Weights of a small mixture-of-experts language model, trained from scratch on English Wikipedia: a variant of SOAP for the experts.
Below are experts of layer 5 (counted from 0) of a mixture-of-experts language model. Rows are named gate (a neuron's input weights, with its number), up (a neuron's input weights, with its number), down (a neuron's output weights, with its number) and show model dimensions 0-127. Each number is 500 + 50 x the weight over its row's rms, rounded and kept within 0 to 999. Numbers have three digits each.
Before each expert's rows: "gets" lists some tokens that make up at least twice as much of what it gets as of all text. This comes from a sample of Wikipedia text that the model never trained on. Tokens count by the router's weight.

# expert 54
gets: "s", "n", "r", "y", "l", "a"
gate0:535476488498454569472502535526452477418492469469481517436575525492504568493436556421604559491512509549426459519478580553460474539467495512470411507606435532444486485549540542527467459593373476500522505536508554417541507511449465496587479430391613529516520544405522553465498458582445440552463480502479477542525546478540534575495488539417460471496577527591462564400432442566524525519558
up0:569602588440511492557585490623523569487458574415577441471527515478564501524491553535479570532562573441528508537501467454486516559471414535539473563520518493448477511490498491462418539554462544528392510544534495516496513505529479411430571465492376528436461517438508555585494444630505468581478525534490577573535501527539556597432445436461523535497532491462535491483567445480492481449445
down0:577505506531505488523562420441480557427515477429501438510416457419557580455513556571619567512467611555463482521488588575517523458471477529481576562554537467470405446454498444511512510478364518607462428472498532454501500430547423488530505441464516524536460527511524485455520542575474541532396534469491590541461595463539584570492485495489499485403551453473436474510480470446521513546501
gate1:588496419452536518465495506456573498510488509410424367558513457518495519570575419459533514550491466531465451424426517450562414491614457454528542465506574437546495469473552519538554481531528527433441493446459528524467425502449409504509515434502462461452368440550524516481612484465551442523457584539464506529510574538554546543542520531489538571500398507581507535519522504471490448428579
up1:530430554504442478496502527485527458519574471424530529580461534532402511425513503458517529531495568506505581405472527391482499415544540491503506615485538436536573519473544543458555546484592423563547421551464556512560496441516462480491554417519450511483614536408514510455450477490534543543443473421465565560493447535526493443574508545516448499593443557547544485445458494499644481571490
down1:457426595455518555521600586536415521502436553458451432457526488481486413500460498485471423555489555482397520512493526525450507492541514533472519522488525474491513506467542480480452575520486671491448364537515514487470445455558530511461486490516451458477526520465425579420475516493510498550504465529500515538528507558494441499474608463601355435510597564446499485466397449521455501552426

# expert 8
gets: "=", "'", "–", " New", "°", " ="
gate0:467560452442495435533550503462514499413381481454552437572509430537457463529482488429623467515602517541399557459448457484450452542520438461502554463536425524411465480456484490499533522497508521562485467535502500465450499515489600452578388529553475552524483535478573449435488504446549473519521468556395501528520421541495627552453492493531435445491501514551606556411479484467444454472567
up0:470463475613486630480527517521570512443521539431432466501507450527485419401511466489455501455409516482630581446641485450502444534516456512449469555464416457448504519493520528512485568558472454475508490498413475477489495498489445486456520476520453484549531470391423508500396472521483547461469488471612402512525399486497609452588479505399449462463508523546510535474481531569505520525488
down0:502537597565577518556515517442555521536559560476518541453513495496513518539488417578484530442442546576466515439586518496549528494542453447506458481477433512473508561436371552407539511512531535488466549463546460449541513588506544543550449526481609479528567473584475500476414509527455466457407446441417360522563426564452540562500496508452542482382543539488558568485552512470435518530520
gate1:479481486451509475462525484558523527537487470511508533572540495514458497536454521455608581560550548534553707424445482395581525522518577480549441492512533483492472482599499584452492415475490497578492606519555485521506492490498515482570499577546578530527518499551463537455505480517483525466511500445526600493480476469526611479436566471486459521565447511509487543434652488548424549456554
up1:498508519607440603500494503544482481645570497414505496469420503461473479486541527533483447516528572399429444513539514476587584487495446463529541532447564575476593510547538503548467434559513473454503567456543596420541400404463452513518567502502511437525626430505453441444506488465556525463459548521510520500537491448460435509538506474517508533536440434531417542503494506568413578512467
down1:509508445475529511579534522481450577539518456461568509484476503501510402497502495571400446442501521537424493536431509491419481564573470421426505527541528463420543496460488584377463445597459599477510468598495407628499523397463513482492532500577563437511495632600475505517522502494495504419485507484502530472516511516512451516489515466498616482496527451455495538525499563543414547548580

# expert 41
gets: "\n", "=", "|", " |", "-", "\n\n"
gate0:483456562467523395473544476607517535478476474546493524509466443475528460469452502449503490537505562472459471421435456475496432434522553545558606454479482577543508446607476483553431496571387556479467558477583506418367510603452536521516564481480474540528460500526525550461537456511492487528620468518457542444421466454465516462559471439439456468485534461457552522392532524571546582431537
up0:516548558440422501548470453482481436550475470473539462538517493494470528472463478531537427520576453573472509392501442542551529564600436541553525541395490553455532511559453525523593530458474524500504407500420506458400454478496418470452434508489521421533481523533501442517561544459548537566522461493472378474532566512468412509470547381480572471550528562616497426515412590497498485568511
down0:600423519574479479511439546509383547497428385517574528514491627522478525539434511547493477460426467543524424454426424455541446490518550520498470431423560516549501497465521498512515548477497470526461375454530462468533449558525485565594553471434454436499436594459457505495495431522521466539491444623511575457506487520480501554493561412488525483572493460527521477455494557620491528473429
gate1:564507514507499503431481473523554508450442423491490455612508507495519518581452559442487552537514478464436506479553562464494519412536543551487468452575417445533548548509516532487500565581482504485566531467476439555412550480507540554493564547642549561506474444563528490445617403541439569429525440460464588604388503449508542505593584521510487486544467492555464529503474438544536567486542
up1:574564487482409450487502514560523512370477567554443570552516539443578524467444507508527587541462552496471451511578471456511405451447486498546467501523569482452491485520440472435494511537474426490482504495635455473482468517528401525457518448476440574572422488468535493486429525527434507488421500487530590535463445509465464461431479434542486537531539549550373431553587527378483581465490
down1:591527552493508612436443527542443526464469485484621504501443525466529527484508404510478551482487450545599473521502529459496446438473469525428513534508506467546561556550473558509579579515489395513566548462462469484483467410492486500462415671461527491404536524578474447549533569538495502584458487576470466531452420512528563579437470519480464509551601502516544494555531425491551481461572

# expert 31
gets: " of", " for", " with", " by", " as", "  "
gate0:518421470491524537496540490545486561525540528442483541514484506560411517464588461578542516574446525545549470627391590510592517548425537470473543472495511481553553415510442649517576545505556464499490507512634521497489515519440515425569490502519499564441540403552485520471438455508482526479571529529529438574494508569436517510508600524485478503590555522512563493491547557528507615457481
up0:552509447400532507557448493430500608487465463511488464561586464496476528436483467451565538444492502579497511499511488458515404456403433597479474540466439576504511452460494487495449574422453504340512518515569537524475425566505569408533460531498422405499491471492541455522522434487478449421485498461516552480589541566556385515484576510552613465535529453533464516432535481534478500512529
down0:545446403579530591521483490565401500525432500492505548582443495476480625549543494470514516497510464572548440519487596496475531478487489474408511453546577459489496497497483571411453629581481458456499460459508515573571531542500539550505504407570451519476551513403505417539498518536499541536545487592554477552491518429478460478458472499439462406370462498482486517499417526513442563447575
gate1:504428482574543477451486519499593519451512445358513482528558464495407449547567611477526480436587506426478480451399572465533519514592476534515496529540462509561528542534524517500481469490486496531635532432555403461548518467475493579514472437415510487582413491463550505528452530521465388438521444545440451604483414516526541447471415479437466524511570481476550507477489570516473515489539
up1:450444490457494589465506510475493496617498483405506434526511444447507513540462475521562538543591524546526486433441458487475454510417528500607444504426493535501480489442423478473610525472553567529543503582404618524496444491490607421475482527490384494539559608515472508518493460514574506614427500431501494526554420546420498533479532466515550490477539435560519552489480491440565469565545
down1:451448493408499367412506565528494561486505574532438515502523446589559478530498604512509465600515464433484531472564533523446426491583509518570572551528460500503564391563466522556535502425554508556565482434475557543500442595453531420522447480560550559482462479471488521521510526437469527544468536477472554580442539506536368447542470481512545476469565580454436516560469444541510478552546

# expert 25
gets: ",", " |", " and", ".", ";", ":"
gate0:526528507510538565435488409451496518495496535459455489560498429511431488476534497481495481511468468446396473553556543441456491471590446462523487512504422487520474444334477506575489411585445462509513411517413566563495461529445478511594538491541474491501514543433401486470478464476525503527552526568417467538526520538561408526534539454486415457514620494485538586525624483555531434411515
up0:460513516445502490504477478515463519569439534493580424506453456549467500565493472422449490481507551529587462483548523456558491521490409562463511452571483513579469514483428467551499438474518422489562393523544511446483430491478560632621507535515522514550519394536526478573538350451458569546417551413461485523501466410489528554483452510538504437537434419546615522511449516477520449538498
down0:591574483457497441607512509515442495448467513392433543540524465531467446461462527460583528400451464540435515500496446474543479537487581478364517502519461543529604520510487507502444539529463516533599579571562411513463495533580507530458481461513558497404377474425546460472538494473517441545525490465478494615468501508598493478526482458496591441564534521475551518512463604465509495441442
gate1:499501512409484485558488475532585617475480452459496459519453534535471446510601506521478533572477472517528505547504566487495434523537533519385654506544537600383588424586570565545519466544561468557504479440525504507548508501475524508553508471496430471598510484379548521519506480381480501449539493543601591571495431573470480495548468525525489508545510528555492468498566502497441578527517
up1:473520399488456478481427520507436387506531593463536499508511442428546546379579537498485461471558551543533509454553508453513524486528437484488521481409405410471489590471573502453446510392461551601599553464566496488500483575527404531529545456449539465377502527470496501494518488549467533537464523487484521516557473532633488439504505489466504529434470530414433499534437467494517596561502
down1:442526435525469584513544518487480507550430481506546527598484462524475453462416482475400542516488556409460569430558540545490543427477506482438531429557523474540381479403415482543523492525458498454593469537588577495460429472519473433519463492472414468491459560512438348489477532424565507430544647463555428466438476454441492471501525482476510453519460509481441492494454455497465523466532

# expert 58
gets: ",", ".", " |", " and", ":", ";"
gate0:472505503491538497511575438574587518570492491557531576607602500492551484510493488343448504459559517543528506456504599419522511514558443430592506475600500466424448431549516573518475471512491500530551521476499480460553404524503477483548404453438488512493582532488481495527404488466634468524587509409474479541489475488430510471523523416577504468577471500490512426559519448533503567487546
up0:456396553455552503476448552551547533527568467520530426534419518453588592534569598522447591494552492521503541501481506499519517541442538500438516486538539537494406519415482575434482492505493533431613527516582634501449419543554515613474419393530515486508511479436526485509519584494478496514517537510475494535523509460402492565492435514612529472534521428527497508505443505439537590566534
down0:512526507467489434458478451474470501574471557448456520401561445551512441409501469442529452515531630497546509554516401521505409451460418498479527543414553534506543469607491506454490528455490472427437482424415477533534468476501514456459429429455540487522432495497488560551537512479470519467534449573541594469510466632482479515522559503401490620525387534517446532554503587495513441504569
gate1:504491488443405434524533547551506544396522460518483420431477374495475519537451450543479534480488459454471535581498526497449509458537521424478580525571463450568496528432517500555563457547460442425471541491558401474507537462374566483473435486544475535453603452550577463487487502473433486576537448475457577533541616484556518477550489478507607514432558534529539472473404576486530539451553
up1:512560481487470506535398538461526515430504506455533515548309491506483467438608574514526532588449478414492555538407435454492509498491545411461574460448529455476448585491517460453431551461499454521576444501530516506594603463425439405530528510445564607565488485504442503446518509554483481440503495473462502411516511492534532512460557520491446559505439528489482539529600532442548537501537
down1:576543552463504510586505516584503459465532472461523540582510494517553376480482524554546635550449554480544488457504478505552442488489470445500473448491436450550475419489580521497447567434536529389464561591567463566484507489480556489511426567479479477481458515512530478459453433529480559516635539484585448507531476522503526504520491568471539502459559505500586523617416531520463477425640

# expert 53
gets: ".", " \"", " (", " de", "A", "\""
gate0:584506371504425418416498476465501566508539450495448505539506551526478585446441494541538499497455411480477493547503534533538507489507515483513538401487550573459487542563496576515564565506542565487447485473550531428480487501445444498515440478452502484466373433507448526421576392569445431578436458555544514557402468571401510503517549523492435535441541409429474539477415445535489474471501
up0:435545418475454553500513500361551505555480508461499546514552492418541452612519535559578523565522549548453419508519557489576399473484500471569525610551455472490396485499506500483535577528520540478467489502455551539534503465504495465547524512468560483533609526413528500508522468422415546425499507500353446490441544517536468473506442436532472497495511476535482491581535395477596386507486
down0:395463555501522549558430543490517472548513472520596494562546489578525385618522494487498535503445454551512447528509509457474387498531439489443549491501473547504549434478452519522477500474508540460473577525475488516546516492474588540526434427498484461504525533488508461559541483461530550445424479538454514491520517375458533568571502543516564458510500490556536419492540484523480489467762
gate1:609537433609470439468500389615594558470453527523443539494442543605490493439502539521560441534497458485482525442451575373524441572452501442487513550511531545458500529485521558550493491497540473456457453516506475538505446455441481479455568466543450514533472490449436403456459454501490514361475450489559544442541460518466528551448515507501518445581414448482413602558510558509506521546514
up1:520453421517428511473559478583571580411470450482468610486551529472555446420409503477453530495549487539456481550464516549496632446552478512497498473468466401596414546501505551567471393495476530484558491451502482500468592516455478513552411497486416505481562424473384494563444477543560506523483453519566483497520558548490488567495470524422608462557493591542481493481505476449509455567454
down1:456421590544555508523614487584503521534469466468466487387543430556467513491526469470474515485408519439467484586507610550380470473456537531417513449490507421554463528583511517495596433509478508495513532500493469584482502555526518617486507479458425527506515522562574525573462562536576518539527479499532495514461518498553484450488565428508480577453503531501541377565594508434424559570542

# expert 10
gets: "-", "n", "s", "d", "r", "ed"
gate0:518443512450597461517507487529554514484536546413499548555567475541522616514495583472522475529445448522437559509600495458500446569543465463498562479564474534511484509465476573466460535513472547546491538436449456516470483506479533630541530500510497568557483426612542452493523494543519521511492452463615619519514484569483412491526502559498468371533462534532403588524412389578550532517536
up0:446588563493542440516391493456508558509508580545493546395529532510547496598450512486559476526536485460457460497559449496495433546558483494444523608533536563397612545408472581536518456531525512610489507466503511552402467531497474458520426480540434564428478532536425459441518439529465471552532491518511500582560525455476435544566619553499487486493439438496533472459506545596446486568489
down0:502590516555412551549475433489445534539419498469472555542558468445499533500427484535572574531493457517548532478524468530461457527466490508578529523468426464503512437476531543573496488546534492605438507493618479443530435548506474510508459507527422468416559462498397584492446480488493528490642545513429423473619539539508451594534566523498512520452427494368542538426519485548458506574450
gate1:500544581475465545563496473557529459463460536493554501546535470576444449404473560555509527520598504462493571504522517433542468425470447408532504440483480454572527606518459492500512460517445528534544527531342468449504546597468485490463538470470385523409508497509500486522516555457498521485589537550515575551496506509411517479515493494516438395484571477490390615480546490547448451398580
up1:631491471495482515516445580512479492459488428428502548469478486460480513512605607534460505536567408525509418541502439592530375564575505457499491444411521453482516486488574548527522544500476452494457558466472464549447543556437489500523543547376539467592451611497452468480469524501422548394480498518509497532533544408415465510423486527455426509506493514462545485534545512579556577516543
down1:538466531521470467529542465517503483476448501450560460536436465589571503534457473501511420489538544497477442526562567564509479591484533543510542458586519419496553473576537678563509573506643534458522439486464470505510489535461484554564472528540527592515490616438478515521408459478528537506449508466516477470426457500456440467473475528455570577421485430393529469462441472604472506489421

# expert 42
gets: " of", " in", " to", ",", " for", " with"
gate0:528416600512458435494566561489549455474438414478559475460414496521542424542532540448408439491488449499533500556442583450489466554593505501570516518494460509473519533583552520541459414521490562449486519507515398425534474495444489425496470461438607506492420495457374541459610460488541449491513402499499504510523500590498457502493603469446524533494557537517534495443498594582542484577514
up0:446505451444517525501484524562457555506596572592418485556523471473554583416452484470580585518466555550490530489561404590509532450483487426457472477573544533504566505372539541490527524590509479440463476533501480516515529481502471624435466486598515408441532499536541524550477586573446485498533513445454494477399481447507557469435458464512511465472442503588573453599569546494534467513513
down0:487535486520527550426512556485529487486552445482444401485495485494481421577604549503404493410500542455499493455546516461497480522542484621525579460484518546493498562492521443496438510390499457581475528439453569477487480516455447509492561558392420500571461494595403461521513491488506479525496524526566473605499527514497403407585503504503484509475589471454501530457354447491401516440557
gate1:406436584407564430508506497524479501572533505508466488532617508444439476572532582510482549563524470390558560547540580483518544550524554513543525475519503482438445583568511580542553521492479449497480494396495462450539397526447485508615547418505496542468506421528439550502506473493513471442578468480469452492553488493422427497515532542558418481573499478384582577497453499537575472515495
up1:510492410491503495401413520565430494403446497582495497473485530543494544520508523476515418583551490535528463565453463417512459471471460528378532503543545540542451488504553569458432470482458463465454568461421534509549566594606587499365444526573473434495468461394483470531480542576550519552432505501492434419559550549515509485506405552529521496459459511455508452547425485498456547451489
down1:500520569486572566485524424460506402540498394514513485475464472461528546479458484521447504488410459535478586519514440538463493357498548472540511453528487548519454484532580542524462512526493550643524560494459480584371511463462537472495480434507598554449561561539530442514542557499573425499414469547533551492482524479493455504539446520464544492510518527576460457520549411450597522465646

# expert 16
gets: "s", "n", "e", "a", "d", "l"
gate0:523438461546568509575444379497523500447490470515490594578435471466527522486455510557534544434534451576547482531475522562550435500531468494499485545531450507407477426459478532515442422490550518492488527407511480528551414481489404501504554387517459449522426555523550533383520460449519491513506475516488399592426437594527521556456534593445491456488559413512413454522449466494489562415551
up0:469441483529572535489504457561537546492475503492508548532399496544529460490494496368609579432447497469529484544503506516459551534517492460508472563512480481509392485434549529464467533583514495488413472512513537472537548505503458560530499536544523549496560541476570539464481529562475455438459549417487660560471509504557584517490538422436496439435558497422492409460548517342398547478575
down0:602498510467463503421522565489447471455579547491454511479559520549595439482525517564397479515484448469501606537490472535561401468554435373448555485505431483582575495519488483499567447467422511441522447485544474495594415564524489514484463499428460600439531502548499428427567465490559482486609499495532409469481558544499494497476467529423576488538495550544583489488554499546593464502537
gate1:508533451547386507432590556490581590576495464454508432491395467479460544465409514409446442523476478531523473552506449547435548501547518463518546479509473479460579457524525542491423402489529542509402581481536443456556464469433531475487456457603485470505481537532444547537489455607523441452559481560452479566550504558503551546474580559588517484502449438485547541581542396539449520526532
up1:598411496611598414511484506545488517594529549446443518466532594538428501531498551533468454480542476444541554606466497525534423545440622511482458392439475539501448510611536466494592498504569400495555499494479550430448514553559485573526573510538474514496477387438515514457552480460449534489442495473489514459456494466460492555447535516536498510524397464440500534462491571440505482571486
down1:401476505515503472566487442506483498502469551491519463632431403437412511431535519515516471411547486479482424466508505409499465487426505540648435480493548536445541510522478478523452530504506546426525534499496464531484545620449427503501543502464484453455514505579426524472497536496556504469491463538536406572519589492372481484444578576411492495618524540480461503519486524503550531378450

# expert 45
gets: "s", "'", "d", "k", "t", "l"
gate0:535495506584565417497481412426486523523492539602534570562498427539496476583503526472506565534489458495475459497475468463496464426531486494491549589546437552420469390504459508499542539501629480493503448485511519508469413515599468582576520496523409510507341409621473395570492420527494518492528557582478513571478502512489489501532473469511524523495510478510393563457525534498519478416523
up0:446568567482490607519491482536542480593538583447571561551479545436552422606513526535452522476390483418544471515511516589508531419426558516573582510536436477454494559584516546434471486506469476474576461490478487472475478432450488350530512490456403470487410414517450400468494484536570495497558490451511471476516501445563521561437540468566464480468468497541457458507515466474520428566527
down0:500439467540443438578581463450578516537558512516508522566405511582511504530558465551478426479505482447536477555511514543492528452532564513498509393463419395533573571525635571529475434466578518490502568483460426530431518509498544442456475595414473510506470581526576585525545549486513451502507533436526592491593510559503442495493516543520501449457362467509576469538490503451463517555475
gate1:495547473556488477466450505531629482462417601569552487576480426478474519557461564522477488539503508528507594662466547514442490595445442523593548516491448562468459569561519560459461479588498401484541479510561467432447463432494530484509476480460548548417548464539471467540519519592468413529521461437456566571535503499514435496537488545456550507555593520516527483495525464585585519522548
up1:479544531460504504543485473602465372481542445425450549525508540465541482608432491510475666516603527547484492418483482592600514521486503519444567527496504423511494501490444482460480451457540442531538511486492472546462492535513444535447573455531477432495540539515474616526498402425554502463546528550435471556484520568538550487529443386458504550500545554491560458585487505457527607436464
down1:426399496487465494513470585516491532431542508524450512496439503540522493594527431497605524539448553553445495537560620504477448441388401480473442473446517470489417490491442419453446520518564505540518461608497550528575547585489489573468551479581579530502523483525539505545494482522518466538554392546496530474490447493477394475431444525599516519524457580493490426522523499513440578584446

# expert 9
gets: " the", " in", " of", " a", " to", " for"
gate17:529451497540563462527503514460544568453448513483501382529524449483511519488480523396597586474476483482541522497402490544475536534534460470435623511501550522416636532442462541493504481467501559483561562491459528532503457528510522402455474506506512601552528432497435533554471492499492411519579484505390454552512457533484496506569447448431489506621534512453436535384386564511507440458524
up17:533524480457435422521526441471487531657552453526448417487526474524507516580392449613549548459615514482543501461575457504497523496486464492542460580541595521518474500542547484433547550543464565467498450491471475526525442513488494434478451567511504514444478512535510459452477549559434475503427556416435529563418489548528485507535629458524515513460576489511520563566547464598539383566483
down17:501451507481524465429446545517603517532531532554449582483568444492480527482484557551516464559485487460520556522494516379392432513364462535417524551506499459458507471551562515495537435534501521393558409476486520570550554542418518545499490425483495532507547504571428587450509428601517450538412487486492511529582399474499498463477546435441572571513474503535522437497412544484585492565496
gate18:453567527490398560452538515553454499443427501552419435471515466509573398543447460496499567495480484492534493505542454568464507456512434453461446359478437438527497391550472598520567508538453575485509474520487405519564612422454476466447531462469536526605496508500470451450549500482478495588583452517499463469575465537490513517539522504492521499478543545421621548525520575481611530527526
up18:499424539459538580543523518566503468441483540492527560584560523505538541420440477536468504457513519490477574495491515509405432468388522475466480516545454457521413496467489443456469416568528384491543503451467421475457596476489433472378489517495609510461470575470539415422480530470440606427429483523491472450451406501517538526481391455538494450432539485472583515488554468538527441515560
down18:502557464471491580547442509611554474551455528451371466528531482426533559608379498537576636471492521550425504530514470584492497494530501561494503415452456474494428394417473499524482604593471519526516488474506473542534472468462591470538465517534485520528484545562504455557467443420499528502453532577521422488507505424555430492496484561487479475435562497437540469466444472475474518426586

# expert 13
gets: " |", "|", "\n", ":", "-", " ("
gate0:522453511520451536514554539498514517547454521531455534470507480521537538493484493532540517556592571436451506558514505439586558455626447532494469460488527498510556446549548481557461495589453522551493435415534467418508540459459441452537501527647559454389424567447521518491498553483442508438489484467519476490519487504513500590478614614448442507509593436453398466445437418493586509433540
up0:536441581525503489533557500555526498458509443553473509534431495509501532535450569430472433455471583499531586508391558502463513409595405525445459484513593510505539560503439451555496589515398443456512528476472366536587498480553560521413484524485486557430601546487486470422471501512427492455622554548521494497552525534552448490506488543445471545507560419522582450525489583494459532471501
down0:453520511524522484510459567500494588528575422524471420501490609498517434557497514593444569408549544539541460552491461502362471466465498503465528407489533489522592511499420522409451446526480404530443503515519529395432524529476485437502582578499491548506533509402454583462453518508424407489503571519443459531499506552577489478452520440469446557474522492444470491516601439462474497612504
gate1:530528562511557460525499489451568490497483457470495489397564514446445479495440566607506467502523477560475477471450478494594488521518569468534449610568524551518430518471542481588556469461528466603427486505455422508465525515371440427522479465513566449524520473539489497472608455454450451511452580553503532534538492628481573575490521567489444468536358564483506563503446501525412533524542
up1:486504557522550514562449575554489449446398433449524502534434476460481536539517543498421439504544458358464584469494498433371549509445495477437483438512489518504465514565492509427489517490541520483512471511507382413489475393497428513512429562481551451438567427651402472491480502576575513489535536537516456541540528528423512440488510507431459514478438507524499418537471478463523435423473
down1:588495474545508523556571485548533509470523384454530504459435477432477420574531518580473437463475543448527465505519482513471500477406496449490487550441488541440592486518387509464440562466526472405513527501478504497441492400470568495413437527516424569561423479534451524454515471568436589468548553510489487498521477526545608527481549505521456451426521498484410389458553378523539511458596

# expert 48
gets: "\n", "|", "-", "\n\n", ":", "  "
gate0:506482469437489501465533524515485519495440415574509471536489442525466445543501513466645474523478573461455471508486487519504415607588492485538508434525550510525421530497508440651468497512415410408503460438500532493548554516488603510468441484536527500522501525514490511450456464538485458492558509548387500453509413474457508496547583573471483452552505627431544574436478402500541602573525
up0:559443480483492555486506483384438466396496531556451483584520422507530515510524506475498515482496407534450509469520394549504477487450514508544471392554498518516516544500455527444524465503470544530465458621583486555458568503443524472514464567525516573459507503590615533459545613530452542393535431521553417512483475556501481508489463574463533483425566447548477365596481514513517574507419
down0:569464379544483482467519581501596493489505515488452385543422470534518488554559564466524498439540556590541525532555460464520498488457523469512581429587553474481594577555439479444566517450492539600620581448505517535516474497575442463554452443576432483480472462460526481444442487486449455517479494483467484524440499600482562413542539464544473505549428483415539483469424450454498467578524
gate1:476494581436449578510535446504505467404428500551565477470558540522511486558459528584464503544485516435447522513445470505453439389511470479519558460459506543507491395432449500590599525486547517478437530520430458420396467561491512521485482503459437574610564459526604511451603488408419491540515473494533625515506478463499521512424471570521454537549524539453566498428478466492510568445539
up1:459438499450488478482489510451513590501460556447505586476514460554570480388490533504509459477537498454427458604483566384457551548467504494498519492484497468546509376501521417394466495547548487659524424420396567512531478509526496538423485442507425484472467492477439496531519513565446443563527514447548539448415517513431509543462592466493425409512455548511539580477476475487449569497470
down1:414425550493525534520491569493479463439520537467440539566502487500490500474351531482525426408631526471408553535514538580545489540501490480443555526493570492501540564459495485499447537527495552552418433550584477497474514459518484512461433510490443553492585547477439483608460562465426548371481535538544516509536519501608477555472568506606492517513550461504506589471526493461475443511620